From a checkpoint of a small mixture-of-experts model trained on Wikipedia.
Size: 13 layers, width 256, vocabulary 32000, 32.9M parameters.
Training: a variant of SOAP for the experts, 499M tokens, 3804 steps.
Below are experts of layer 6 (counted from 0) of a mixture-of-experts language model. Rows are named router (the router's row for the expert), down (a neuron's output weights, with its number) and show model dimensions 64-127. Each number is 500 + 25 x the weight over its row's rms, rounded and kept within 0 to 999. Numbers have three digits each.
Before each expert's rows: "comes before" lists some tokens at least twice as common just after its tokens as in all text. This comes from a sample of Wikipedia text that the model never trained on. Tokens count by the router's weight.

# expert 1
comes before: "\n", " The", " He", " In", " It", " \""
router:454479485490474540544472492485516495426539470500504495527478515492501494489472514511469502481504483521539456472475519510510486516517478492485497514496469547481506510538484520467495569500490513
down9:473545494449539497492560529520513508492501507521486505542502487468464487501529492470552507466447474502514535485467435524488487483544452472515511492463491453513460482514524535521500477491468486
down10:485535484470514525533481468491518509500535472527449491525499520489500509501486464498524492495463510486454496495544496499546426513503499530500502454491503528525476482519435509532467498487485500
down11:527496460453497481517519461532496511498487524494499533515491519514468524513492488488503511524518512503517465533526503495462442538531484535468467504462515498451474513488520462495449448499488497
down12:507478523500493502538492486511459494512541471479492482457455528502504548465521532512520484493492522530492527507493540500506465486460528509514527502499460460512517495527534520537503463557480454
down13:490527528456522469493519487464485457509495525503509462530460533490531492490498489543500495467501504507492478502493490479456487568505500528492497569516471459533479482453490514522513480495479450
down14:493491508521458481508485475499508489470503471498481538489511482492445517507480518499496464557551500461488495503538498476504507502457510473507499508485507540499511502536530531495468476508474469
down15:488524499506537504526571471452549500509506525507501476493471476475511518504484509475513491497495491527493497459502508531520511510535526536519461472474539500528497517509418459494543496556441481
down16:454510495518496486489530569545477545500466482514473474514502504485520496470523526497466463512499465470458552530486487547481490480477523501511505475506476474494479506491420512516517509519516502
down17:493500483514557471489493499499480481456558504548481518525481484502484426499502452486490437513500511518506456458500482543507546506515508503488530534488508508503530505506518455524463502528487533
down18:485487518498558490498453514532470524461470488552509527483512499517505463530538489497492468507525505519530548455458484512524466488552475481496486503455504479535524539462513479541522485536500491
down19:481483489481487526484501479548501519479509493533497485502501511547526501515468496482477496479514518510542499470467524506470517466526530468536510477558478538441498476529533512558481505452518560
down20:509460440497498516488531492513528499493491511495525534488520482506481462549519495513517494513505544510487458516483534503503526452505528486508521495486538510496538508499513493483498518504514504
down21:521498454526492548493515525489498464494490459524453517486481452497480512452441482510508515483473532548505492458499522519491506457509467489466491492504513479516471456528518544504534486467482494
down22:456522515522472484509475521518498479502520489513508562446502525515542484504511511529515511466499534490504488507488504497499500525461481509551496548502458520569512526554520502507515514464479479
down23:525468524510516502518524462488517507562494539533499509471502515459520532467486513547489501448483519551496496505515512502539461532495518529459501531512535527490512491525470481507462486476458514
down24:547489512489518483504482532497467503517482586463490477520505511490519484491556516536550498528475467485512474435512524526492533501455550466483529456458514468501508489499519495485492522509504489
down25:476465477526515499491470486520508466464482575508502498552527522499504483520496473479509475467478499487468453504462468552453516536513473527565500475470483526524506517490517506481486491495493458
down26:509446494476491460504473505502521461496496508502513466494498549504483474496460486516515468483443468455546505469504516477436499476502515478479511537539463537518474485499495479509554543538516534
down27:470519474505495514503518500471477462514486497467469521516520528478483465516512465516535549479482446502505512501495491548546549483488452485508490459516568476476520501490472517509482511523490504
down28:502508467504480494477522527505511489551477467480520490478478508500470469548471476513469544481528530483455450487506511479481497509501472520476501498521499497493520499492509472446510505487506498
down29:480511467510533506512509476484519485495514517485501526504508530525479476445503463538521545511521518502562514494477556519460534467500517475514501499497486479518534480459511495497519502482549494
down30:517512490500521492517469487497502506424478537469493549487509460487501501495506530466501491470501525518478486502505449418495508511547477446479518517476486469516504504495474470489515475493510463
down31:490530520521513531494535482506511488433466484531455458511503540499504533535511503487498493503456506501503519505483476463503452488494453495503533508454478529461499528487499509549478480467488528
down32:504514485468471479473492557550487473548518520506509468463477526478504480520514501487492461496481529508521541494469494484538485502478522504505515491521489542500494514482489507512525539534527519
down33:541477499527500513495510457483499462522510449501493451520479500466472467459506522489545496500492493480510526528527541486477491494526492523492516469544527471547496507517524501476522481500459505
down34:518501499497481492520466485501499470539473496511498532485526489505507462527511521511507514467501497471460507524535454488562527506506457486498535464492493476498525530530551482478536533502478510
down35:521518510488495518498466516454484500472495484502508482531500481480490518520482458445483519518497519493553506502506539515483499500499495476462510447495470555483479507507524485488491516495536541
down36:501485496493470496472482500507472508483557522449467500486524502489492511487450442429480493494505511519483489510510507577533513476471445493465477513539513524511528521505531493480520540505521483
down37:518462509522508508453545510532481521565490509525503482490504464491516449479470522485505558439537499492482491467509505476503529496480491474501509532491500467491505474516484542451489509465535464
down38:501493439495509510458468474502512480503493495511519467497499509496468476489531505524511484492501543486486489532472506488498546457496471493506510546472553548498515470482488521500466496471468439
down39:490579494503499519541479522465516552505474530493521497522490471486493499497497463453548502501461442480474462528501505516496497483473494492483504505522498509520475518520510527535516459468524485
down40:515577493531506506512505525485481506486476496483477515523481452518466519499505527477491528533456487494504508521509506505437474450475484466486517481465458503453523509465497486483503477455513504
down41:456483513539518528515458487459521505492486467475511524499532442440486495507520510515502510533516500513518556477529506477495453496492512479474503491438505485521531500516493494461502478504523531
down42:496508491485507557506524446506542485542506476536497522485447455502500494456509507495513461499478482481493512513460510494514509520486497485490552501487501539469523470471491521509498494527495524
down43:549517483511473493503449484515524472476497505476522495484498497524484524521504497499517531542491521447547475542467529491505534513533516528524499478490557486486490507484523479493508526446540500
down44:519498537519533511523557525479483546506491509535528508490492493497494545494485489465491527512474455502479502487499489503505549503494464482509536493499495465477531478491471464497480499472481507
down45:510504533487529504527506546540512517516543488474432519468526507498521494477519554510484531502494488496496491535533490503496470493503488462456501445496507480525483483504520488498533485465482509
down46:501496531520514507469548501495515529497514487509528535508537537503522497513417502514455562508512485481503482470514506515510482540503491476505517482525498484506538471482452488518535504466466530
down47:500531518492529505485515494501440477539480476508505497499507485520510445508476480468500472518510477470567529499497469499469529526478487518508498529449448485523485522467503516564473500513499489
down48:486481501453489494503504529526510487529505488507514459543535478507534469478497465506469437501514497480509503508553517476520492479506487521509517516500483502467454516507506474482519490508465476
down49:547496502498506518496476517484509492500516470478493508489454531498480492523524480497466495499486458531487514499461489505455466529506469518471507517483494488514510485507501483499473494524489463
down50:517547495509506494512488494516490409469480531492484462455490505511451485458492483522498428527472468512543482518514508510517508500492509486492514523513528487503510525484510500472523497498483486
down51:492511514525503507487496502503463463547489491530569403547502497481480514525539520512540578492493504455505502482495517498494499532487499505506458486514511516480489527498486467497525531503521454
down52:498501511480493465467518554505466531507516489531507485495493514481518493481468511483487507487513470542507563440497512471508485524518465467523444485518521496481525462489470501488531475509508528
down53:466488443507528486493516544520496501512462543511500519504513487509504530531460515500490487495473497539524494491461504502502542481518445478480483537510528468531473465520472543518494503559545478
down54:515487520527514474483437484508463493504494486459452520474463493521498512502496544536498526532545493497508491520477472465487496525485466453555513525487495534499500526504548473476478457466512519
down55:514499462506491502492531512500519516479500507520460504474516550468505525505483556495547542504532513495505501485492466479526468464461504504475471484480508518538489493503475524509497482488487497
down56:529481489456490507504446494509503527529493469484506514508512491499494478500539533452529539533493479483527497480503451513478516513481496480550519486513550515487534509481491494535510520440483509
down57:489525472500516525502484492466475526479481498500510512518506497528541522517542472497532545485524476529518493508509534514519524515555507505523476489570508507525497488511470484460524493543492486
down58:524471489527509485512506460533486496510517522527491449520513494504523460435479499537522475496468461501516533481492507452496480500490504484543527486499461484482502482529469498482501510485490509

# expert 3
comes before: " |", ")", ";", " 0", "th", " m"
router:530462533525522558526527542502536492521459461508504547484540536483502524484505493489509501497480449460487528494511503488493530517519485493500498546518487463481521533471493489493490476487493498
down9:506499519481494501516462486452479499483461516546518504502494497537479494515520521499497476509509544507536501499489525515527496481477531506489534470548492539502468537493496501473515498478504523
down10:463493489503496448522517502505447521519499488471533501512516506514496493496489520521461514493506518510516518496526466527529506474448522460532490522513517455476467452558479511542521506488499534
down11:498504500501504455503507437496484519480482501486490521502517491479501511522505480482511495535509586510485538525473486527498525531492480493524509464547537525543483510491461477514514506515513516
down12:514511491538516515514487515477484473464468462528509446489497508504486529485470475514523506496411494492505529515489485486519471452514506480484485537498510497491463528485536489434531494482518556
down13:529514511498523466462490486508512496513515506447500495488474488490485525503507473522506484423573514532507579490526483460495470470493504511530479506494485460495500472488518460516490507459445497
down14:503483493495516485467510486493513510557494517512469481485534507467505510519543488483463485504445486528494485485503500481475530547501491499503491538444490495479493467497451513507502493509508493
down15:497488464496485527496501511491492453470471468496454530490527523495486482524502544466490514473486435478521480516492520521516498511538466506466497423464510492476581500504527528455476490465537518
down16:467505480528493519539530481520506496475482576459526436465500479515509532484458489495462491532550507531526485510540461521523507497511506456480477484499481491509473481454487489455502507502487496
down17:487537481508504472488510521510484520518488530475481473528504437485511502532451441468446481503472524503509496525515514479527465491522530520516501514482507518528510481506545545530485472480543491
down18:477531468528513478516485518467510470517506524490454486490513518481541545515496515476469502488477512480528476476507476513485459525519488486458492458514523520567497492476528464477492494490514503
down19:508529524445516483529509512553492490501466508510496502506508505536513518519540518453522488473481459513543531507473520518465480517548523479507505512487514471492525452541505512509513493506475505
down20:457493515522511498504524487496490462499431498523525515493511527463532557525553527575501509448488542515491513462510514501468524491493499507465511501476518536558540514503509519474497477477517504
down21:494538496501485529474554494499471560467484518508516527534559468560532522538513516460492491487480498496441562526488501484492462490527524508487488520527504485519525487488522485512501491563515513
down22:456472466472544493493522517517505521506506492488472501468501476503487502562496490529461528475530477505471470577501486506511523502488457527514526494500506504500481526469470477524437495523509503
down23:496471464470486500548492522499521514547474542488478462498503481495510525469512482454485479490509487480502509516517450509475440540501490528503485496503545505492527490476471479507495479503496485
down24:502510502533524534505479515531484490523518483486485493486548474483506499483475472477516491494461495492491525501489498511492512517533495488485500546458484486491472515481533470523522524474505458
down25:535471501570513496505542523509491473484474527514482501502547477469512501430501468471492497526495513474528504493478531536499525437505494516473489510496487482552470533534468491477505449483511464
down26:527461528518500496481486499456517508480500537519441507464499492506477533493524491541544472510528537503520531490494504516480529516511539530489487539493511522481513468501480451519529515497490499
down27:497542544537493527500484505479456524484507509489530513487502477476504485464506499532522496490444512509478503518471494541494499517487501510555486480478534519512483510496498494482510479507423496
down28:490502518472470484540490494484529524478488487561465442496466493486483433519510469486456497474464464470459512510498508504462518468492468480510458527483528464484491510462491506469568497478480504
down29:494561483481511509488493482489505476531549501465472475497525487510505533503464500513507528512477501487520465542489483532486463502501523510454513525518467501539483504519511478497500512523487508
down30:522514503523483475576497488545516535461520489532540524460481497507506485471493505509486461509538494480483543512473467495570521499499548483490481515523498532509506469547487516486525520510480498
down31:467513459499509492523502524480519486485501505511509490503507504498480459478490461499493446525494498496515518481526528498472500463484515466456489509442544498468480553497504492482474515466527483
down32:506527522433489508559523477472471521495507531489518506478496503533518476513467517493550485477536486533582513537474487523485493472484491501495528490538514495507497460460500510517511515555530488
down33:460513516474515464488455497489494469457508506492485476555551487479486495466515505513488520466511498551512531501475462504520510505512501523508484476508492520484501512533497496504544433476565503
down34:511498527498482494483487503542485499461434488490504500497548506459491512509515519469518523520509515494502513450526481483532489508507477505483549500503472519484464451469469470542511519492471510
down35:488458464513508489508477427528492516508503508480484483468495536488471533519513492547501474535526532524490455526447480490520504511491508495504530528487526488525490539506438473515494533489492528
down36:485505492517499495506549519526464495518552497496500498517546483511514501471479457505477502509475438492507482509452511498449462482487509486507488454487542505486522480480508487439528528515497536
down37:485498527500514478526522488483499493502497547485499515500512461531480534548502479492548497445510500505481551526526523530508543511499549519510481550498525495515495510511488471458517525490454480
down38:482519515440495516507490501492544525480509499496509536528485491475463517528523505489509491469513493509465504520511490490486484523506491496528515488540467492497486510496464523528463489474497510
down39:484460503515493519488511492525498476484482519506531434537512529509472500489496498547489450544508515471532473510481476499480520534479507500466499515486513516515525538504495505499506481476522464
down40:502496503489492489508470530482533468545464507487525482490482523511529499530489511558508480478492484495513523528522499520508503502495486503467534505514500445486537475496491473519439475477486498
down41:485524492503499461486506504529479504519505542497496489511514492515509477535505493508527460516521520434481497489507458487505533504507485471520484513507503548513507495526482533522473477518457454
down42:476494515488519504484516524518454473495476505461485508485538497491517526493527515501521491520494519522530549462466471482515481531479516510492557508515498525524513531510484504477487520505491497
down43:492479491513506500514495499512476518485506478501548490484495497470490465517495511503506485520478485472475463486403496486485496518491485501465485467476505517497524510476495448515501532440475469
down44:506530488503529501471482538537459434503517468494512494493485456484464434541473458495496503500481458510509520481504420453428521484472459523507489502486470501533482523509509490514496486494521516
down45:506520520488481512517511512548507456505513538491451497496480486491487487525509501538514470489517458471520484512523508510466516529470486516518531483494492500502471448503510526538507464492482506
down46:479464504487519522492472481505536477494519476513483525497550513536471499458530468491458511503467497476527528503488485529534521541524530514465479466505501518509488446464544484507482538504570456
down47:503494508473511511490538550501494474523529471482506485519509495491532456475473498542544507501532502474500469471486519509502478537527473498495507460521495508481487500480535559499467494456516481
down48:519470481517518483504552483500442480505514549473485525519480494482492503520538487502479468535496491497545565488523541539507502519507536476542482506527478521473512508521512510472486522494498503
down49:518497523459480501507492504505475567513464458498464530533528441517487506517473509479506508461510497487474480461444477474476534536528501506516498465525532532508523522475513503534485483500486479
down50:497489499469490530513510475506516437553528476502526481506532478532540529499514510470507510496528504473502507512492486498529504503508514501465499489500438450527518485514487510494479468483465500
down51:493497473489478500493444480488477519495467557489494496458500520530510465527522492467510506516510441520509512489540539476524513501485486457541496485489500523531494542534519493463535520497515598
down52:464493511548455513493514514504497518498477554471508506496492536488537490474498503513478466502490499521493454497480515477473509519510489527542497473476528474486498492485524460523494534521479541
down53:505436487485515454517501452532519457519517521493514511499479488503496483504490496555506551490467504473527507506513512461478523500539453490497497483545493497465475505496490487494501491466504497
down54:486534505508502496508520497458512510498559499559488521484530464481462540478464516479456476476475492448504530579525521502527490481494551490490470517513515559516464497517554513510554538527484530
down55:532460515535479500480502512516486489510474518484512527460531482471477543524524518505520519498510473523485493513485517494495466482517493466500481501464504520494527484483524506533515489473507544
down56:488547512490536465498462496531516520471485463538511516534510479529465515485512498515513487473527496502509495480476497478504483460478519526475555497485512530490495517489478533493490437476512484
down57:518521479500466513472499512545524552495508569493504504515508524480478490469489480481460501543523502483499522545498541490523487488505462535515478515473543506485516520514535489525509473512480487
down58:530504548508498486487442454489438515480514436530494534523507483463498521546523489492484479495514515514507528482497524506507535530499508508555502472463523511508489540471514512464484461481542494

# expert 5
comes before: " the", " a", " his", " first", " United", " their"
router:531510470504487506493476482504486522496499492516533471503496481472511505526480524484475458531535515499478504521531515485490519495530500525516499474486540480488524453498508474520529482508494480
down9:555538516507503538457517489523463490456497472495517548500505488529483487503499487521458525501491509548439510526491511510503505497507449494461509472487528517504524495519485496452491454495459509
down10:563534495524485505494520531488524423545488471496490518453480479530494507491463525508521524473515494523498542536501464508483503505473492555516494526529467504504474504528540522459502458519483519
down11:501516485532538499476520466534526542535526540469488511495522477484533498483490498545479472534515495478521523506504485510518497508478538516529486479501509454528544464520514508508520489543569491
down12:493488490560471490476473441520498490496467495525498509457496527481543497482548515518501489529493492503472481527469499544507512511489504485498466517502561482498520510481490508514466423526517452
down13:524500500472495475483516515508479495516486532494504503474484478516524518492549534525495442491481520524502500504481510510463514502492477474514546523533454495501511510520500511483521502434523499
down14:516506492511521455547489482501487498488503470521487499504496519521461496486519463529476498467483538475524519536524519445479529497528504502467498481530532479515470508486496483523498481534492480
down15:469517500485511526530496508535487485524530503482483469510481478494504490498481478483503502493488453505504478523494517517513510511502514510523498529501500515536463502468494502466512518478497497
down16:514524508513495484545500469472476503496530437492536515518496528492497520512494497465533485513493472511488460443475520507475495504482529488514503515507529503489502496508486480511486504471444474
down17:493552502501497474479479530472525520501490465508534488511489556493464486526490481488498485447516498503550475550432474486514467558480483537470508456533531527516509507539488533481460511499545494
down18:449503478453501459480555510491483497518471523522545479515510483524448475487484515541443447504515528503512518489527484513494515512504510510520486511525506481486479503530494515503466539495517525
down19:515478526536509491503485506490463487534481484526540515498473455503522482480464499493496462469546455540562459528522510503498488466458509477525488521463510489535514478492502485553548513486502488
down20:551484506465491511527490512484470474510478463509528461461428497482469482551517498545492516498491507496529469533504494527506485499471478524493515522494504476540510464528475509471488511495443514
down21:521474472516490518532496464545484518510503527504495520469506493526467490481513486483493477556465450504486533514498490510496489539521525480578542517529543478537524454481514507540541462529500509
down22:515470508452470517478495502487512451461504445484506567502501519495465513504493536546494456480476490481522525486536468535524526520524512481507513482446450449486491536488494505495470472512501510
down23:539496514499485539486521458494548519525511496503501539542514510490515530479494506467440500514460478572480520505540508460527453486493501482467530478531536497487516504491525476489469499499486546
down24:497515504490489502494460520529517514533459494513528485498497519527514504489456522489475490493532499529481469481509496490472456458499514500488492472501485549484511456485486501459540491531485468
down25:501488480475502490508590483506509516504460529487494481475487502500537509503467533501489516511500490526451496520566466513492489467511566506519554501486468478523522501504475529505493511514523527
down26:515515514507518489502483502477487489483549526482473485483463499487500529519513478516491502491492481474475459498502486505434500488493518478514530527478499463501485510511451467521535502511501519
down27:514459474484472478550487477512499479483549512493465496523508504428510520464493543461533497477472506475522488478518527523524468501530505536526526534510510491459507497516494496514498480531513485
down28:507430488561512515512446440543534474545479488511474486501478542473482490517488516496464486509512537474507478537491476482496508498489493474493496481553530519521480456489487515487471502474492510
down29:486508498478476520451476511500537525520498453544500508505481556500490508488463544482507508511497496521555531460503489507506485520470519512490522474480461471468504522503495460543479544553536485
down30:501498495505488512494496532484509512484511527486483528490516531466484501449492518512502487521509479525453527539524562492509522451523451492491506494499497467504465491449521504502488470479528498
down31:525443513450523503478561490480500526466528508511480492551501488529473520555522504519479507503456503546506526491530532444520497477469521511449515526504525488476549515511509506512509506469514493
down32:502517502438533488524535503488496484482517490492477485479486514514493459475483486536474497513548501484511478526569496489513516466495503505509451495524555502521485486532463551453465480550493503
down33:428486520473526526464474510470472519463434518513485480509507527561530494514483453527476508480466506521482510466463472508527512494496479499473513527475502507525510489515508467505523476494492504
down34:496507497522482468495490523515486488490474509504466452457497528454516478506525507465511463469497511469489492536537536512534457486494484497511497491446488520475478491467514522486521501540520508
down35:524493513457496522490507453502479506527491474479514485509499515480549505489499462491494484495429494507483530465512491494509518530486471487509516495526490452513500538521506462495502501489470475
down36:452495533487507508464511536477466512511485505500547485472482527490523508448462463495488519472475517467494493496507457539540498455462502518496477521516512503533508515490479498536499521462503484
down37:476541500475505498466552520475512500468478482507459546498451535476550498502489506510500507514507493531525505457491475502522504526444513533491437502507476471509502490464461515467475495486503520
down38:492478506498515477487522478485496507516488524517482469513537500468539451505477499487525513475486481507530536505516484522493501474499534471515526497498523493507524480513482495524535507484469457
down39:540456476524495501524505532466481540470531497499492490475485544501530487476491465466521527557500509453554530516516454512484458539528492474475501498503541491473515485499522502513526484494510464
down40:511520535477479534484505519508446510536531513524532502481471493491469476494479533485514513501499478522506522543507561513488510499457501472488514507529452484499490544497517515498539481489463466
down41:504505477488491501451512499489525486497538514451492471531570480465500530513459489522534497513547432468543509474487539528499530505502505504499524463523534483501490491453486490505513494469488478
down42:538503502532521495512495510483486497534466511487514509511457485526520517484481510506458537518525529536478492479535417472504495488461481486491522479506500497451465514516532535517469471521542522
down43:505505483516522534488481482519495469529494489466491546567535483538493457475514493504467532491497468488542479497491490493502520456501505499496508493494529542511470540486517518476485497508486506
down44:495473499495490483494488503484478477495486492497546485491476510475479524518514535476491523506483473517491477470503477484523554522445489490526482491505518547475511447535504500480540505478531490
down45:519520517495498563536520519462513499498531515491463531511523472506514548515487527525478507470467499467520531493527475497556501517468450484495535481481494464505529543527499467528504511597492481
down46:492479485503500513479523461484474519482552514465545472504489517501517506529465469484463479481526451513473523506537489466515478474476495504504479460514487501542476445508501487459523517491427563
down47:501488470527461520547469518496509525492441482530475487468476452498449463479513506503528513510522485503536529456492493455544459511530526544515493510462520492494498486535512466521513461500521508
down48:477509507485490478495494532512485477511456519511465474524541485519484511477507479491553550497542520478480498487519500518447525523486463555481508489497517468483509458522476488479518463464533524
down49:456516492508516490500494523494415486493490488475496462502470489492473466473482481494506517480561479452500503456506519505507549509538488438495467503553532472489503506478510526487479477508542521
down50:516501519548518506453552532494451517511466468532519534513482483491506485512507506480486473536504521489494575469494494488517489485447463504473525497510478471492506454509490481527521487495535494
down51:513537496512477522527525494516501472503508491468558469492499460513495504472485517514480507508510499486527510498472508460452497429504480495520502532502476503466498484502476540532528520471493527
down52:490498462491501497453480491492501472507482515561524472441487521495522471524468494516511494506497527462506518489472506493464534468480504518540479471488467526525507541491423499474483488537491494
down53:569520500499481498514443469475519481540500541451519473481544508579518466494491526492491521509547498474475496449496518490485474524490510488501521487496496511493509462479524525493516537513494522
down54:527495498509457540512495431519516523513506513523496517484521476503502504503495516489514531496500490442521508478517477494481529456474498509463467547469480465553510511485514485535460523484485510
down55:470533468504499510501501501520479500494510509456486491518492486521485487507512514520455510525532479497524485533479527552532495509508474526470474463511545482512504487508508517472525444460533438
down56:489486479514524513460475471514481495536507474524474493500468442530498504484524494495544473503511493521510501487515493510492506556493474506523495514538561507508501469467463518519480482510458498
down57:568462504491519501507509512529521502517495454469492492481516520520519504520503493487492450509509494500503498512497543478443497489538504496514484493500542517476520488525526489515480467537517475
down58:472477482478525496527501472493453554518487504482478491486499506456512505515541476528516484500487448470505508491500487556520530508516495474521501495526465487528489462499472481490516546505516522

# expert 4
comes before: "|", "-", ":", "==", "===", "="
router:501519522512506458454514533508472465516519548474480492498469500545527475536490469489514493486455467499509518516504476525484502468458506453501517528487484514479432508495507490481506473521505504
down9:524489504491501484486527523525489476511498472479501517549467492483498452471481492438537497498503461517471498503508557535494486510503529500508433516530507511485517491525464498499514469468549489
down10:496525487513481493499515532530540480508503505513504482549499540545471512506503490531483469470510550511499483493450510516492509525549497507481455523479497547505519514481520509479495499527481456
down11:486543479520480508470485458514490488499491449495478484485506476536500498523524442517492481457485497482508513496471510511514463481511527477504509507492550513482497467506520481511482491457530500
down12:465477500516516551466493476475500484526473487497499497525475504520488487454502520489523524493507508521467485518486477485489529492485500540473511541483475528477535483515501484526549437492469480
down13:473519453549483487480524498484506513501478498536541466479521463512529492448458536494459527495521496512502509562482554513508489483491492494475481513499526514500494482487504501529453516487513464
down14:511531510543521481478470520480457543483477492513532510482532538532478512531514479490502495472481523491564474484481457487500499517522483466498501593499504501499475487523507540529516534502526488
down15:493512511545484504448482494516478498478448474491446503502518466495476501512505525501502489488497493495535500519481501487498487496501478529532490436481518532527444543498497487468490466513532496
down16:456473505501461505494505540479513540491539535498560483494556510525491491454499544466483529546520490513521499465507468513498497471487511561505522503521475514480483508492533477486488513512466479
down17:490484445480493536559483522475525515422520492537526525496531517517465522454513518472483455533484512530517487522514463524526445497507516513488517522523490482510490508486493511501508494532482477
down18:466475478501506495510459545496485567491516514475487466520519494531518483510496501505484509474516490510494487480506516500518491531520464482471490540487520473508486426515531534474494507476509478
down19:517536481456527518479535460458486481477497490526470491508501524483478507488504545484498549470462544482520495498488536517542495547545513477472515509493500448506533505528494495486507483531514504
down20:490521495505514514516534533510504485515535506454514535474478542478518481521479510504509481523483505446491490467501529520458493515498556504553490502488525556511499532540518507502487519502483494
down21:491480464533502522545569490497484532516482495523493478468434527542493498486521494456561539496492567513476526525516540485467480516508510475499505520486452487469490461508480533499494513504484521
down22:481507503509506484463474541473508489509500513492519491450469505474504470506481514500503489547475485546480503481480480492521516522531521509515509528500560463461503509484471487496538491474512528
down23:482504517505492510481479478463487536493491517503491489535519518520480519480489470513473535466541465479561490506518495468459498508533491483505526513490525433518480524538520492468468527541510509
down24:540524545530505519479466493482486509483477559521515492453489509474500490469541551500512453521500500549528495556473528506517545558506490469511534519503500477493459485485459498513491495508449468
down25:490471477461483525483509491559506533519491520503462507495506471514490473525478507476491544532510467489506491498509519549506472474528502490495527480566530525495508446529503505521491552495549487
down26:491510495473495510466517497467513525502467507452544455523456493539501465484502495486473466536499508471529489498492493464460531500513495502516522536445522523502523520526487503473471495481495494
down27:495452512496482515507486541491457490492463510503471500492496483501475489499515512474483484496487506534518529470490527506472482538500462512450461512507524518520509550460490513479528510458544502
down28:485513499505519491515467470487550479537464499529494435497501527433513555549479528493470501498473496462536500496478470515519492537469501524484510511503513510518505471554546543491497521443476534
down29:546466555499509536529496509559493498536501484508453474487455537456467479516482503536524507483509529503478524481483539478520482551482477522519531494547475471502457487555499539514507507492489521
down30:512503513514471551476529481515511514461562498481496536487548506486460477499514501505494489496544486487491513487488486509485527518535514539519476522539515458537506466481495529532494505505506481
down31:474512524459549477510519545488479498523517527488506468461512488506489499500466511494522449487494462455459473490495483500500536494501518485468513455468466513460496476465505537495469449522492522
down32:533520511518512501508472483496471487475476502500535489493486487490504509478458475457521508533507519482520459534480507495504491475492526521523540467500576451507489491513484468490500469500525517
down33:456477481503515457525492525493503533511521523537509476500527525530510495522501476455496504494485488535480505515488506555434498511473493489512486490481475497468516467490499534495536542513488502
down34:540487510478509478505490493459492521471542489535499522502519508463459544459507519504510507448543525509513509475503456507513546505552541500503509550494523507476499499530521474459473487466486457
down35:485478480476514503478447487530486512467491461483492546521508473476486462507505523525495548474537460473492454492547511501492478463540477513500477486494508494515521535507507530455483536476464498
down36:503498567501527500509476442513464505490518458496506479496472466540513516525481486476490488512469505477516511500491493483519470525477485535542497486511530510507520490503476551519469539492479553
down37:553465485480443460526517467467511501489506487506506463478482443553548495531521474507445503510503548512474492442483519553535432507440465502493455489480500498516499491473528500462515496525489504
down38:549508468501514501490486521468394514483505477500460545475501465450519481486506503475467508468511497509504509504526449530505511526505493582480520479552509501512471499495457485521527539559499526
down39:478484561499509479511502509507545516509479492504531505475480502495516494530490438501467453506449504531448517507501494481486521522539542481517506459502496529470454527520451537518481515495497483
down40:515537489485491514520489471452553463470570534492483527481481529502488546511541483502507471483514508485537489530540504472506466509520488532513496467501472494544525528469470553521468496532474489
down41:544507516524454550553510529508458474527512540491471476471485517492526490534503520518522514486523533550507482515516528491483506518489531472476475525523506505504461480531546493509529511481506495
down42:454483470520526481513480475498529527462530525507510496528503530506467552510480488520489491480480495471515521487521463473493513515504525493501512529505502489575532471491533522487468499515460463
down43:539462451523537520479490528510530485492494457478488480547491483519487507474530520482490528480519492520521507516519515505526504479459470475516537464464536512416488546496506507522472460525506517
down44:510462474514498540498489503478515522484510491525489487506466527495511517498500474494477493493518466507559486462497476527467493510503492547515447469484575528535493533502479518483472495534526494
down45:526507470498475516523521556521501488493511462493491472546484506479509517477505537514508496487553537501498510541482578493462489476510470551517497495490485542494523460503498495530496502491503485
down46:480503497502502462504440540503494512487505528515527506547509464476496525529492491526501502520495495433504515499521473454491508535500544523494507494536475500519521494491473497496502506474495520
down47:560510461483480517511489510490515514539509498501476526492527488492530534505477438463478518502500458463517504479536510483466484496507482503503498463491487506440495499512473507517464535545530548
down48:488469509493515487499463457530474520529501463463471546484554515439480504441513541483534465462480483516517512506471501488497472524491505558500505516506490479489487497537428487515476511503495520
down49:511513525498546497507477536500448492511510517499498557521462514483472467524520494509525485440512507456492546470522525506519506530520518515498482467467458447505505471481489503475492487470534491
down50:459508492572452508496489522526509494492489528528499488497478480473511485495512485514500487453482540502547514502454503543480537520531491475502496523466489524529513495497506523488485531502516482
down51:535508520515483509492530462466505466508513492487531519469494485476500522497475514529533538491452492507499482479440509510518522484539516476453503502508466494486453490462491529490472468518448553
down52:511528467473507451499526498503497481488483487517460507483508515515484488488490475470498509494505515494473507478531505508500454443484464523526520486529451467549489520495547507470534435515424540
down53:464526527524494476546530503542486492472531545457552487525494528465531521500522503489546524469481506510477477507504509493531484505475494492473472494514516450494491507534491502505475495544494561
down54:518497474479507478504507499497470502481526499517497470518489510483460499531467481484474495498476505493502456489506534495506505539506536529494487498475451484484536530467468504541471483510516504
down55:440544487513482472486541501489506514499503472493472524479530459437448469507490499493500548509488506522553460500477449515507512514497477505464494499523493504513523489468493497466530497492520484
down56:502520456488500513500480518441502508501503482503495543477498539509513526505478516452518501510500447482477529534459492520508497483538534499511518533504520502492493494473545514542490515501505506
down57:458472529514536493529482517505468437500507489509499503493503493523504490506513555590502508496477497481494532533526465545500485491526475457458533498560515499519471497480489490519501513478509551
down58:511475490500496511479545535467484556426501492544473505511485481455480517525545551512501521491474526502498497499501474538488492487455545485500514489538501466507473540504518506512543497503549496